config.toml
n_layer = 17
d_model = 320
n_experts = 64
experts_per_token = 4
d_expert = 32
d_shared_expert = 192
activation = "swiglu"
moe_layers = [1, 2, 3, 4, 5, 6, 7, 8, 9, 10, 11, 12, 13, 14, 15, 16]
router_score = "sigmoid"
normalize_top_k = true
routed_scale = 1.0
balance_loss = 0.00439
balance_bias = false
init_std_router = 0.014
lr_router = 0.000887
vocab_size = 3433
norm = "rmsnorm"
norm_eps = 1e-05
tie_embeddings = false
optimizer = "soap_variant"
lr = 0.0022
beta1 = 0.95
beta2 = 0.95
batch_tokens = 32768
seq_len = 1024
train_tokens = 263900000
steps = 8054
dataset = "wikipedia_en"
Below are experts of layer 11 (counted from 0) of a mixture-of-experts language model. Rows are named router (the router's row for the expert), gate (a neuron's input weights, with its number), up (a neuron's input weights, with its number) and show model dimensions 240-319. Each number is 500 + 50 x the weight over its row's rms, rounded and kept within 0 to 999. Numbers have three digits each.
After each expert's rows: a language model's description of what the expert responds to; "gets" lists some tokens that make up at least twice as much of what it gets as of all text. This comes from a sample of Wikipedia text that the model never trained on. Tokens count by the router's weight.

# expert 57
router:464434497511615653468485513518448431557581539523527434463386498543446469464494532471468522446546614538509573493532539423560460489569500486500478514517457505543417404507387543509489438461455481538489528596438415541400477498523524431475483501
gate0:500539480597604627529615556470522365516457567589592440516475545491430580418542523484520589449543519521370504522498583494521424441479483429464457475495411499549491508540425530482474450493520554541492494524491373535465440492498464406540515487
up0:448568449571560510514504601568531516492472497557514511482491554505490511483580473534553586504508541549454481432482459466517471526469541408526467530495501561503454539526452448449472450484444599534511497512569445449436442512540522511571500520
gate1:616476490539500517446430550480559563457578493571584478485528443420469517437482457492497540455548585511432429508454519509421547498562552487489607513485460482514550542562457522476570517524495376541601483492431473462400513473417511475468452584
up1:505626509379337447412515445505523503485475526557512516485530486506588481478493565529573409488538452522524533369507475443538557545481556561597519509420412503463453512412497577511480452543526510478461557515508567441521512540555542538526524520
gate2:471475550513481558523550603537626445513456464555633457505539516508484540466570498535457540512505505537467507481451525540563443512523478527425430542473558538520522500565475457459440558460398529447453514479465479556566443490513436526486504436
up2:431499497409513570537493432459487495552556434444552422574521427470545457511442464480514417565530565473488515585484537500486522430578503520521405447537524441485502475470503557524539531524589504441422452544449499594550541541444457467518488459
gate3:408507452502546471505547509535470582475488455486512557394543534517486392537596444425431550409440513507478375486454482469451523486467500466559480533524524470481469553537511544583400492465500523534607490512513419534579452450534582490552536368
up3:622420488411493516546427556482461466539503408509522505498521486366516464490512553529423438528496538438534511540498552496425455452564460533513474473555458438484494453363495507503506479399507486518578532521487531519587556485449431442563503577
gate4:542474456480518443463532550502490403515482443523563524478580638574496510597501524452465453434483513491474426463623470511527402507373555502601450519520495519463403518477492453554506620484477515459401578577581330498529431549466567428516463478
up4:493417552499462492528472438447557475482499590471515514492454478508500595445452434462469525543496513498526569540539494554542464438477446505434454496468425507516462469501503429475399455496491510505608505524527559524515484518495452499497474505
gate5:475342458513568499475493529535545565442458461529510547498436471524469493418481568547536507429532580565449382495541537531499495571537564469387459537473510489513451517543547560506476497555491612475524490417354526468438477509494557524438506605
up5:613583556512460430538489460519543557446478466437495436502519567537320579497499462365466510430420512528404495496458548549510463568468498516489531507514516497497490489492390467513483596556475560651516592418562464473552534521448447462619534487
gate6:533502452557574536463473455558474544519506507627572461528495420538527410599478511409436462445422596528569517554428493532397491482551549523581480543537562507531540468535511569408506430433548546560461501499459556477481516503536607415461426473
up6:543414532505505546450596466440450473501518470545500493492498496520612503497460470470478543442532509470592547535492555507426587447623425473462511513456582485496460452520453525500482525507447488441534489639470590506484548442497495543464504542
gate7:462604540501468548523601601469456435545495551448488516503548504437418526410545454461488433485574577443437473544550478507535514467528577546462553537445528514465475554456520454470487457575454460491480534518590435479540536579575456522534525479
up7:506499480488478545528512527489609472512527475452504451547398525594570529523533567508505483498419494461581510508498544476459543482530495473560506462471464491574529476480495550530590515623554600470477500493543486541435564458495399549460504485
gate8:423551466448458508457409412509483583532493428503496514513477423473475487538604461550522446479569539505536472444491524591519396494528496369398569538447540467567515429518554505531438401446560487481562533444413418437528551411423530415479459436
up8:552544521446446418440427613500507528516453503532591450522455449485499534401504543603481440485572459439610550533450515552583585491522444506624491520554440460483472507502460512499443617556450436534529552494522494512509519497506469495554532570
gate9:445466493513460574457464560529527451524503500498473527461451592581604443488536549536513483490432509510503555480503560438467415553480485435439507583425567514515391585530481513436405428559427528495564503492432562461547436557480531508518520507
up9:442508501539568475480502518541459497457485560583457452508500539537494565517551463494498560465427481584348567426501464554448515568539526560504501553463485523480439589484515476526477486483456509487546569553462510465523411530518544539551501497
gate10:570502524432455431488466483490461544513519525510482483491464486471618503517515589494506562513454459444541551563645482524525429525546553437556555515554572514523563505496422489512519459439452548526515542432444545520556482384464514418473497588
up10:480508497551550546508526510418443550543595558455531464539473461511518480527421536441490410519479637488598506507559472454563490405482436524499461450517479446586497507522521553494550531469568414533464447597524538535535467520481527481521511440
gate11:480487464524497434489449489475491469467502468535469589526484501528586580401490533508585482538443469469396484518501494558501502493467512463551450474597492494521521526474708508536551548520483517482575527394496508470515480541468443546546566517
up11:438497617458569554509439513516494523515505516563440495479507437522535495499556486509461574570478583537584487536568579489476569481532440573438615541360539479485442409439482526432529515473555479501466471530522517516484499429484442488473555496
Verb and adjective endings. Verb and adjective inflection endings like -ed, -ing, -ated, -able, plus past participles such as made, won, used.
gets: "ed", "ing", "ated", "ted", "ive", "ate"

# expert 52
router:433454487594507552538577565604505429455521527602511525437413446556507563503527427486435584485512481550442566343490550480443450544499490477543591615446427499506504416475510547531437516568420502603551521488490520431452456546598473631509574466
gate0:545526502507538558529529599491508515486657613494384508479518530622590532571447477502558521533536475544451517525474537536427490431522513558511539564471503512570471509566551515557474515598492474524565530474577526416519443522546520443471520478
up0:500476523511488559476493448455433536496638516439492516576484556444553526606542547567448416475460425439554486466598501427528453583540476529465578411552580562476485564514551422489372524532541530502569551446428503479517534546457524556553431593
gate1:448600582500464572492548387521486442497497467464406438534421466489494614499454507440446417424448535510445486408615527522445473475460455516503585484488498460411551458450518516529427512420452498506495583521570486441504541533532482576479459563
up1:420597500568468555436476452527501503510456445507419576478478530544466581524558483459495519546500548501444520512460492458553421498556567475530579566492461534522482514492495460529457411524480590458448381510549594362502479466505500550500439509
gate2:498568595521504563535493381545471459501628397510520474497502452511547521463456454576426466543529487512515406502492479459509490522485512538440584415430463515450526560487510572514572383589476541462569502499510450482539455527549462519584474556
up2:422484510506414478518476557478506474495451539491537510500510553501505517519487578541578514554575509460407505463476517609487377493389518441538426521443523496446510440555531501487489489566513501527483503508567454481556492447558484447478508443
gate3:534438497575576530544556436556513536502430476444606447451494523559426452571459454460447522479506524509415503479429541478460471589554513485532555579507397561507458483412488552489514516535513620509493567561555513572503494535557453469475668435
up3:532487511342502450505455576531537421520424501452499563457533474482542594435477522536534517519499509530579506594468544490526580434577523506552455508564503529497475543455533445517413503495456504546498494565504588494514519476566491512530531588
gate4:490429552533423433487506502553573430495549475418529503467410443478536551494432476471487482493472505536514549475476561476528458576590531511531566419458488551508465406469449517549530428584420427477552542453532542469477544423498466510558488544
up4:443475571446480476492360534517378461444459552489490609423473497437547438533500545411537443439537527462501483466464451464485503586508540503500573489567528553473483512513549423483555598566459461449476557456430491521507504506516572525486533521
gate5:512516493452564530464514418488473532544458463396459536524507561487647597513453440501459467485433531453516510402524517494515463450467426547544556627443505478450449498378431505567471542476511468463532563541490624420512576526481501493501437469
up5:508522547442441492449550482487594499596503471530527458505483437612469432496493554495454482486490564513458514476438520599567517474548478408497504496427568433534557457487451578469556520469413425490508544551540481445510549471510472506644418503
gate6:503424456478462469497474411537486460506515511560562570373470611510551493567540472540432435451494508490410625466591557447464571622523418444519565504527609543487495501495512496602487518486449493479502535554491538560453471607402599519538544452
up6:525482507542515531475475425502582488538493499462535534581518477526554458548572451471457526436493584556470484514467518469522611473494484526535571508483501472615493458541465511479418449530563534429473513578497460464484467559530409550552563403
gate7:413512489538498501495524540509536510542524491556469372413469513605564509424531489463455510547498496558485499601468513454531424478604508470449469589494426502519485529429501531547549430476463478492379506489463560538502518478478430444431472500
up7:488443511501498564475622533479543530540625494580524452607490569557496473481530488459542396477595573516541597459537448496552471447426478463440444491450427393483513573410490477535547475460538525581489461578502444512445516533423483501575505497
gate8:547515423506510502474500503507513469450435487617462540551456406421438469491491542533459486492529528512391550461554525518456447527429480535464578554410488523479530412441542527475511495454463481507530578498443449423493467485518497599570500545
up8:418571412476632544531446493523570467619507599424478389473526555504576567563503511518459498532510509531518555528455542608534463612468567489527469436504509489404518488436533524427491395531502535427487624510474506569532483484443574619574446494
gate9:511565465596510476444508454516430545441396577498612564496514574476498527612527414540485486484461571511441579485460518508441515491511649487542427518484439485435520488533455556499477373497574460489546494466422419513458451589445532436446500500
up9:431487473473513493509485530523587569582561504465549493512506493542497476495510462477485471513478422453490393499526529578551499501399533451517545553491471476416541474502535562506546448496607468520495529479455474555548528474511531609506436545
gate10:511496527501528474494556473501369641572527524566467516533536576510484637524478539433586529513589503536509556371523459524480514507491477544345519543486525449413468399484532484497450548523407482481545561453546512442410444549506572603543512557
up10:556440496500463507517537410554454414591540464561471615408555445476537542576505583516454493512494467531428543457448520475413527479468510492448406487492486495517410462498497563472607526414425560517451449475540582467500477535424531487503569459
gate11:557557463617542529504471484538550471451533495481474539347534600633509463489526472496585476465561472555550586450493476530460405544421526562572459573586481538481471482539440435533439518571497581529499534444537507527488476541533352487433632473
up11:515439561413474447533512456509500499511451467471563557434476501518520480481447441495409418471463517538454490508515493446457571527553496545452505486483470436450487459457546492526474454474501536364552536534484484484520569525542524463463576589
"el" pieces and auxiliaries. Mid-word pieces el, pl and l after re- or pre-, as in useless, timeline, Relations, plus auxiliaries was, were, had, has and he.
gets: "el", " was", "p", " were", "l", "ot"

# expert 16
router:448461498493585587541440555565481550525468480603438459367461474616581504524560538485489524538543496501494528455511463383527491584471485507520478570507548556454474562586508502517516480512446529601572567466512486524513432530501507424459584579
gate0:477484526496558559514455594527512556555537455501447526420399520577518504416523499440516460481521544488460489506536556412471498583474502548532607570492514539366501539605511488558510483470484496512523585448616497508511420578488583455525543579
up0:535534448489445434443541386445528543460527472539556445572526479524528488428433430526557472484437503537627458567471509605406476442487526525553495461553498478536513535541465512484551448552575559514473537448470559511460539421454426497463440480
gate1:474530451495491463505438536489534373533452570496422510535572493564488576406473538579526463557500542519528457446532510517534576488415457487534467453521535497483477527420540516422416533536542400576422541565481450478487425517516529483597553494
up1:624513482508423498457491519546542503539486523677516507475470386600459533511515539563561455481458461517488521502517456519495453498474518574440506550595551476572527584532485594564446514449420482517543532455535546484489569597450466575493413363
gate2:512462463469561535560502445491398515538510477596528485468571483547520513549453562524556537522442446517624541571501539536530527432516427502492419509635436501555474516540526532472495469502414512565580456440460505450571570427537446383528576483
up2:529500518438446448571460477471446536575562418569463422551516466597556465459525454478444422578514461502534444494577505471486512379532479559510485475580500502512546449527531462525576464426396569537483494553555470478533575546470491471516461555
gate3:428427534475528620519486532523465487550447493595475508439515457595594514612539502466530531545467434433557518496487455402535543554399367530481457471467527564462519566504546480507527517418447531588523451523537524508525457440533502489565495467
up3:398479435608558536478492598605524539495562566495532493459460508614532476517453499534565542527509532516468438434578499507505459543520509499469463548575550541564450519478506464508500480420497624509428478464523485512466514549505521535534540560
gate4:456513561518587575375459407522534672422500536524537490457497536531512525511470419549474554447478538505458507489571501649460522622425455476484496527527484495506523439487408518453494487522472528539450491506504481516445476486473491514481445469
up4:435527487500405441492486503464487445447503477494458443414593536500504505514526495594389531536564427495507549534541479478539473484408482459503420443509545525422587498498598457472541599554500485516561519518546526513558444405507500525312470460
gate5:431511512576574491480470471533440488544537509658528479506438538442501439499530516465533490486571579492560438509454465523440539465516507464407540452550544541538409484522483499431514396479537454533381414552448486522503532554465487422538563460
up5:553624522523490442530463460463484533500534526526566468460504553468452507581560457507462601503474458481443434539424514524548529526605493414547438510459553481547490511453501551467500518468536379406649644420454532456524496456549538497532447473
gate6:516504576578476519483421487567476528544445475563457505462560544479513533563617548451586408496478453533488469482492526465496434540437565465519509502434499479454507500510543431580477517571439491583491511472512492526520548469526518456427543478
up6:484476458533614564479459571546496520378444590517418579469502490526495610484505528441437574528457531561489413472505497488489476507513524460432519575548519554510467536560487514548438552462475414579514522451502484502545390525508402450510400525
gate7:400502576541517549515503427514543499538387507517492542459433469544515529521524479465496471437532532469468558476545537435539587531433431510442611495506436505422502507497594525519498495599395428488482538514488500542484465539519584496468507382
up7:416491528479628535514424452492468516510535459412357480444433494476528510574525504611500527519472458481437460534495612487585481532446481574476418422450494444549529566492503437477515568466508458514500503512518511552509472513490525470543453458
gate8:415521552517512496526498447532555494377496497471545580497466484525465530479464459447524605473545604518475565521464499474493518527516496484474511560489521562443515477497415482528454515543463512440564404526480524497461469506533429473535474487
up8:519497522590526629426482422530534472461487570483535466519472523510474561412497456550473557492586543503432530423410497435428454477453473482403527581501571521454435541491527491507382466488466520526485526606480401514481468531506467487488523516
gate9:472423486427549572504421507543467560485413456480501470430541548561481556552475420471464594521563481433483536475496556436522460474510441507529436506479494441580516484533523434534486511472487557424531567494507515455507587456467531468463526487
up9:446508568514532541519486541486580501506549480503475319602457428443571463533487462426467481488488486572489514518565426550471562414424532416529573537492525496538572596486417452546441560477439404441596494452525423490499477502446591507500551402
gate10:509563454571500525454409515521522502501457422519549455538425445434465516442482583531488563500527508494468447506395539557489467543516559419495561493395501559440451561551523525563490424465366464542478516464479457543487469494468514477493458534
up10:426440584430525529498491561488573534564520491588418470452542428561516522506497468469494499496626471432544544527566514384445536557522495424459425469490516534493521497493574498487516610553418486461584534476521495574538460458532550633569589639
gate11:514437459422476481504529580490376432417486638525474502473502580473489427587484509567521543474535546494537480522473532513498544474499464463599483529428477513513549506513542453558498393423523454473514558528456548509515485484546542554494393527
up11:443575553492551415566481485536482474544471433554496478493442456539543411521427500479405534491575530454410503501553492494513486486555497470565582472401499522430607470556514457499611456531492508436521560539564505496455520496524492409514526471
Plural noun endings. Plural and noun-ending pieces closing a word, such as s, es, ers, ons, ies, often before are or were: reservoirs, Tendons, Falcons.
gets: "s", "es", "ers", "as", "ies", "les"

# expert 12
router:475505532498497520529462490567533459491497540548556512432448466538456476440548479465489586450559504566424531436441468530513419586563497437479502531521472518443491482592460518528466488544451439564565586485486451382410455519544564524533551557
gate0:470511453514570577521366514533455571511511465584533472505511433534561628442503497398461554472510557512465487524494537568476451559512404460516455545472585485556497556513486566492479441563449432521538578529495476491415519565511459465478484508
up0:464519524446450454519548464512478496580566516615422541481455529521527482457500532523491412482518444521562482477532580520578499476484527521550504425586538480531540448601510478594551521444441539545514544525510475485570509440455512465508573488
gate1:433504461448503502510619459534496495499507580513528500506411481566443583524543477535515480502534479545403524443513499626461441622503471509544530466452500511509502566545501398519525386489479544381450570544465522440520507472552562517575492489
up1:539533476620508445453495468481528456479577533435399426519495464495488491444517516483485417505408507539445538461521483549353417510448531474474523478514456467542563575394546425484569602556508518458490558526502464438522513483449528528603545503
gate2:461526540530502544515482510490418511455466515527584488450483614515495520483450511528596457516543518528424454495432529568526501473493516484418512499529636490494447465600545430474557560515441590400527501473435481497534455443497476452540484408
up2:461369441527552501458452512564559436389491512466550484477443542613511452561515554511472583550560515540512503464362612420534557500468477549538501486432487542532457503576425427514525537470431508539491573515489419561501490529501565476540507492
gate3:511425521507542524542455493545473580506438436495519510457528505510470474473549448571438553557536537553430542517458501468428569518463505464533463531485493547406511576444541497525446486465470470503470438507459505509385573562468488572554490496
up3:365513480537436395549439484492498371470585539445491529496495480543599538504470421569548511582446415522580453492430593400508573517484468465543506466511503570518500531506384385541446518469437523452387548483471554487417480485426602541558518529
gate4:453496460529552544493584525518419621454434524515425478528487497530475508338514532527545538504509499508487543443373479466526498488453456489545431478543562497402496511598509504478462485507456485557500475579460487525439463526502506511517558466
up4:479556541496505450585404521512474487484521423539492480511425418488547497540512495496469479555513555496510445510534514436463523412520535480574537537475442471520566506451503423542555446452591505454506451499496449481479549570492555486567587462
gate5:534525521481522535516503417515553450503503529544559484455497450522393589466528617492444512471440533520528661526402443516530460514548398538492489497457444530423545427505486608437492424432500514519536543465418430436509495469488508455531563517
up5:452470490550470511477438549546519521427408449488442482465481548521537404557460565451543523556474461540468416376465412462535500496600509517567560525509597544527481410607522538514425535578490571354532457489449492552492489513488460488508519506
gate6:562426547531520545525556554559459488430636467547478482459434468491464537535560456528506462391622487437496523494404473534467543491399554448459513474541468491432387499484523524510547449494500477502511484490461579564488529432462523459559473431
up6:527470446496472535538574580511593494513489499528447474433463579553523467557501549510458438451545492418516590505579490541459487571532397541502551491535488504503518527551471530477358536514533496455439513571503560486543543485468471437555456502
gate7:445453466492433475450395500567553438411433523473479558560392528514437527487537527568513495443479524535480514419369530592534482525539521530464567530510444537442508496526395451551412535558470505504437548540437509467484452575591443521443532569
up7:459545465505446469525488492466480469568498497411484485471481490519444548604540521564425502611561497567383500489484511510536446480556458463621457523522484526384439505482577543502456455515546455501448579533515448526545505509488466557551434622
gate8:467465483472571530454607534445471528441469508595469477540421530529534536433604446469508462475528454498407536504548505515454455435549415523468458516598548484471569526613500468411529388527413468492475580416485471435454460470528523466513507505
up8:407442504422482498526570471526396541541525472592454472536542412534498469541473504569465504490451502492530521483601395532489556494567488535483503540510557476516492536502507530471538418538492513528566555551458505562462522443459537452468504499
gate9:370546467484528523436588452499564517435510559579508540525455520457428478456523502507600438500564448494456561491438453524523547538435475505399485458541522543501586499533579467471486460386454478566456527443491463445430472518488607488478513466
up9:514479597546464501451494468548488454498540536594360508491518547494460471430486549476397459460496480497505472492536467500469446536437518484572590566467498531444461460510633558555408567424450490432504509472455446544459512480483434466398499418
gate10:520453633554464594435505447539455525516484481488459590574466576502538465604603489484561509506515552545532520399451454510414401492494532466532520503468477549491492428547487548536473394553505500489481537625508493460501478500563496525472346503
up10:505348452520504521512525425479554522404412566561505584466547521612496585442589416526581523469451483525517492475514531513563421466512522532531487518532468542498490484504521577531397512511538498600425453466514471491528442451530458530542414445
gate11:548501491531547529472422529504576473425458541464517587560531498465501564540471525514418545350584521459430571410486539497371545569434523441506483566572541488418528585531450498489516483448525556517539529523482575465480505470587538462403590489
up11:574461475500521526551525551508514515530466471524535415530544527422578602550478465516433520473471484417501517563526451550418504462535501545528529491545420496423537522485500494588471539445520459640559538514432503492490518488493473469467545573
Mixed fragments and digits. Word pieces after a capital letter (E-qu-us, E-ven), direction words like north, east, and digits inside table cells.
gets: "0", "6", "2", " and", " at", "im"

# expert 29
router:417509455563541548470419448562498494443507531549453523431468498578460533483599503494549506479531570540479480489413478565532454597549494446490491515520383553528510475502517483462490515538417505482566566489457442533483454486532541622462455632
gate0:380566415526499521487402517486521460470586477469528454498466460567462586469527568500631572536574431504483551483499427446547382581453491527439406497585516535522466519451544481426473452544508473563463607430485511535463435543573489554510480508
up0:444563429387465495539416510454533483410460520470451471451526472544527539509418575521443539524465489484536558557525494502475526474523488518491501460492507457594438581494511530348496573490453439537461455528436522549526498458497498587575538506
gate1:552503411597573470355487472505512607496462474560458466516504474573513616490604497397415545532476466465411512430406500536533556456520546587554480582522367476518528584510501425421503537539493559521560573547496429612510514483543501519489529577
up1:496339447461547531465469498542500439442510513514433368383473523519502448537533424505480411556573449461481472489544527419540417504500441478465546475531562525648542556400441450521441572492514604513456484497504539496506489493460566485553535547
gate2:477550509587481565447462550483455472495493495529485431528560589444422510414653539576404520453529531422350485434511564530486488515540502498423497617486554496482479537525578461447504487517527459571460528508470419456437455551565487445489480492
up2:530497493510526557592487524539478484471519483541609540531426487482486514560510501515551501516431521552485459401477472469616507534499539499503518471489483468598442509488415488522486428423453426574489526423503479434506513508543499391555459558
gate3:626475468474569527392527407483396446490508471549550511539482535436425544390413387457533432351473515495433546479525560463523555455522519511440485454489454607480529515498599488621487499448555492469458452416493488448520494522525356488501496468
up3:484441483544568545419510460449505512547484578466577392521423466539452627476434455480554473504470518443425456489506466503510474472397471402524485472525506536569534486565558501549517523563444449537511514549572455457489497536462438467343587397
gate4:524492467549492505515485427535489522507463611432562454519476514423524510530541487423533428508468550540545459398544452460585547548578600479512511592601451524545493514504492485605344561559544447431435519516471524530467527501461649497494591538
up4:488487544477568550558580474530459571447426461542567528515487439534472489605480444464576496455446457596476528486536474454448425538521459562489492590430552514515493504522479568481435461383552470533633467427471571447489511531487482338512486483
gate5:574527544564499552377506495467493451492487505453511485504454488481500406494502528520575469507443488590493504475394557481438473537434550498509487533578583586504486654598508425486530499411451471534460547455497484510532478509441497415495490499
up5:576442531569494515559570548489463454570502448420510439527546549514435429507474502542471569511538542575499550500480431454512486474566509460462416531405519541513526523511514552447504460496534638424435388516522544460512515447546507399476481499
gate6:401568436636467512496427419499510479402531487463565408486475521559434458470468557562473460502474501499415519439443598559473520516484528466556481477500515522458435513431530505504541581505504432451582570507562496523565496505519497387417504529
up6:506463517500576559589391457392561435567516473336507477489533462450496544500502498549539508519559516456474460483430492507432478455539512561498432589517456469497533567479565459496488528568532464459436527433581493503498486515522496511525593541
gate7:503480466503476542513466489530463494524488448531501535519483482527515558446548559516406486542445515481443476494583548436574504500593561625452612576478429524475467436462578528420541499506458576373544441574460562435526432484542519423514554529
up7:464533512462524523457477478480494521414417464416474452604428487426493551491473525522511495410427527493580459545499456488480566498426484477518455434479544497599523452553556581517548523462443453418455584542498497531523529492526459506546558533
gate8:457539567626531500469456550503439534502521402470515360465430411449553454542498480469583519507479507544460489524477534489554525504548555497382465480471412598384438503577465576469532478481503609500507504615473461542515433493524439516403516534
up8:544431567525530498476442487439469603503520386470573501508517512466629456491370493529507585525477448525503540466543571556538449444506452437555497520533548495466528526530506472539478485498490673415473457477543491513511527459447418456419445450
gate9:483526423605435487471448525569481465452489511521559443499477524588585457531524499456503542508548574550493568479526481510524436555488525473512401555512506564449502513541460602507416526469438641514458514515538426490483513502564550563460506455
up9:408480502573471476459479527491478512535464497464583491477587508500493506502495557483551539550562491526541425532496423499442519495519546531487508513446505513505593503537461523535518542615432544531490494430557494557529527470476447495368519509
gate10:550500551528523542478508493450374552408515638495478502559456512527443461475484441436439515444612585460461494454508535500667541496486500477527531572531399447539494466447501490494417537473494417536540508546528475459537506436606523447473512551
up10:511492493506412467499525510472533556424552485447512585380572470557574488442462621541454450520503519524497443513500542571438483560423401387513495508598551473510479488501578516548435468560457518474447545498469458661517485454453508557509486522
gate11:598464415573495491480520411437514598551487535402495489600579466477541475512486456548489510494527584421499507436492456528514523525489511501453446533443436442508471554461539533411431554407549490605419528482444458479503509464516475567525590663
up11:530431480482551524499607482453474415514571489600447435492491457505493458411439436506447410528494509543461581552585536420545513521426553574449509407469495508612598610509540497542559442548526575500510420493485523489514567522521546380512560387
Word pieces with d. Short stems and word pieces, many with d, plus of, such as C-ert-ificate, de, ed, organ, ingr-ed-ient, mostly in political or institutional text.
gets: "d", " of", " d", " D", " de", "D"

# expert 15
router:468580537545549494440537540612453457469517520556521461451482525486458497513513477418611493439527520514512475472459506539602476536470515405524515591555422585512413461431475477485454459441481449487459514436498460425410439496532499453520501480
gate0:520484593465523474515496480540471594459578500423534477556500524408423512523562552328543487525530489481554453502490533535446468427481441502464472540507481469470506445497425500443539533547550477495512496438514482505536542502506481494607501526
up0:544550459482490491347521439500613535452436452520562435534487470502556511438489551549563464525466459518505542513513497457571549463575504483487478435581505508470494563575466426441609473599504473557465496442510557569483484507546504475440523491
gate1:473536507469524511508475542495477566544535587490472460443544570451405474443439443498488473433480522500570574510494576472554458498510527383471538468472549589458363539397449603475466487445567521448459460552466545497407471450521456521699524356
up1:426540509477544526604552547455517493496440435475483434563509594617489401509538424534492520524481490513526467472542506481453494570583507494452516541485485453453507472535493485531566533518507585483480513602591435492531469550507464480441625583
gate2:397472430564450499452464426509437478485545503437529511524490568506509552442478414512545407378494519542544541497601520556589421545584528486525566523545388478477442462487443502419583452397490408492518543451496475525501466602462476467529495446
up2:439481571606460501440523484510508603593494471471572503453503574457570406431475469515535410465458417497505437505552495471493483521582544468474488460580467535517448508480510566566463519491454453453463577533519507554472527569508521500530465579
gate3:532467431570554575523498486554617474492431411534469423408609520483545456480521524360512518401485502486426564508501460517493510448479453498522515534523458572491593548509527540564365495487445525445496518509561444430509477499491491475462440520
up3:466448467456486523403483498526509473502379501546484515478523477392603552448580522537537573530440505466509440494476541518456416538479434445485521530534553517540519445477467507521497449518446563449526500498560459531509485480471574542513436527
gate4:441533575555506506417452574573493440457532548587395510441501499441427515544471442588476578530518529559508408503476482464401489544455499431548471568536586556543487448415512535434392558461463502516455458404520463463483527525520445464526497547
up4:561481421544526529562437447444504454514397457584495503438392574516465553541473527477461412497419437503459455416548535554540471448545560475543488473485445507490455617518478517448518461573522464431427505562451496507486503475484513508476445450
gate5:421471447485519517613543452544495581489513657492459496559451500484468432500582498524437448526537530474444489432479483524482513535390441487520521480344474490453505492579493535481516460465508581559464514435472539469487528522473539566411469561
up5:418585437557538535455537475503448490482481533452440606503558525512454486425440524553558565498399499444433535497538503522501522503542566528487557536458329514488497488420555537425518455411554481493507520423488512547531498425504429402429522543
gate6:496479588508470488431478450512449516528497479514566491468513497487479513490520478422490515395521515534424548493541446590566506467556442505528455568545551584583388550528414595451505524484436429608448448511534536434425506484564455473543478545
up6:586471496559457454457468399497434540520520483501584501549465436489470515462518507419372490397396497431503576498383503477471548553554509514604547498623530461499422618501564429492468545402543469548401540502473529459520487476541517415555555494
gate7:419479473564546493450578528514441513400498523471491597451502476539407510527513535561533524424506455559466511475565480472454555558492467468456591602514413543447500552560544568424430431452495502474527496516395458489502463508626559477501584477
up7:418500557500534459493470521479536410482543487466481452426524397566595504564554595557533471562518501557518472467457577508584518443449504526561535547535531460377552553617486508582482545564456477576536509404539483525535520541521443493373351434
gate8:524431527469545571569522448530488554479508537482565479452544491475442542424554485442517561405464449498528541537542421487447544518427449403505493469449497527523470457522518540513482478506491463586528505454579582520475479563502462450408543496
up8:560468524587486496457434569488524522491430484470566452501580479566502551622498548505487427565539475485403527530450494468478484447499532424508484528587524498547398578556505443495456436515519520551410479466518533455529513480465502347614429430
gate9:502504415520488550456546578507589553420489553466493509423555527567503455445568465495586468481537586496505534491371469531462478504521419537442519502532488577460377529517452537560585382498512466504455475540552465448410431522578450460458469418
up9:512507470635502484515455536470596509548453557512518356518549495461480434466504458327489451580530491536508495443553489433538385534390612486521525561464425510463510524514529539538566602566509512513544497535429459522450484481358586451550494503
gate10:513522512531491461488483436440512457463525413478548506545558528403462508563461500409510493432500562475527579488449474535574564559440537364405440510548441477510427567542447529513524494443473498570418575499540434499499439429492509522559383531
up10:487577539596541484482514479499538515553513531497555571476380445438491595468570550462505382385464543482507457505438485562547504512564518485548521508484441471475445459455614523436405504487561468429458627499529459607520493474442600549451491626
gate11:534441499523497474571403509491414507488531569488553396507558468476495607472521444430467559519447433545527529493536540452514445561433492494508530532463549479606472518455488436517510510475453538483602485503540570572444530497525549537530579444
up11:471539430574464476483594518578546391465485566576440464478520463486427492572497515553506458502358469525540459485403543530561518540322541513551480545498442567463548455508511541478565465464551457588544542442479479530521447506424587407546476402
Name-start fragments. Short fragments starting proper names or words, often after D or S, like Dun-k-irk, En-k-idu, San, Dev, Jan, tw-elve.
gets: "k", " is", " was", "ul", "g", " in"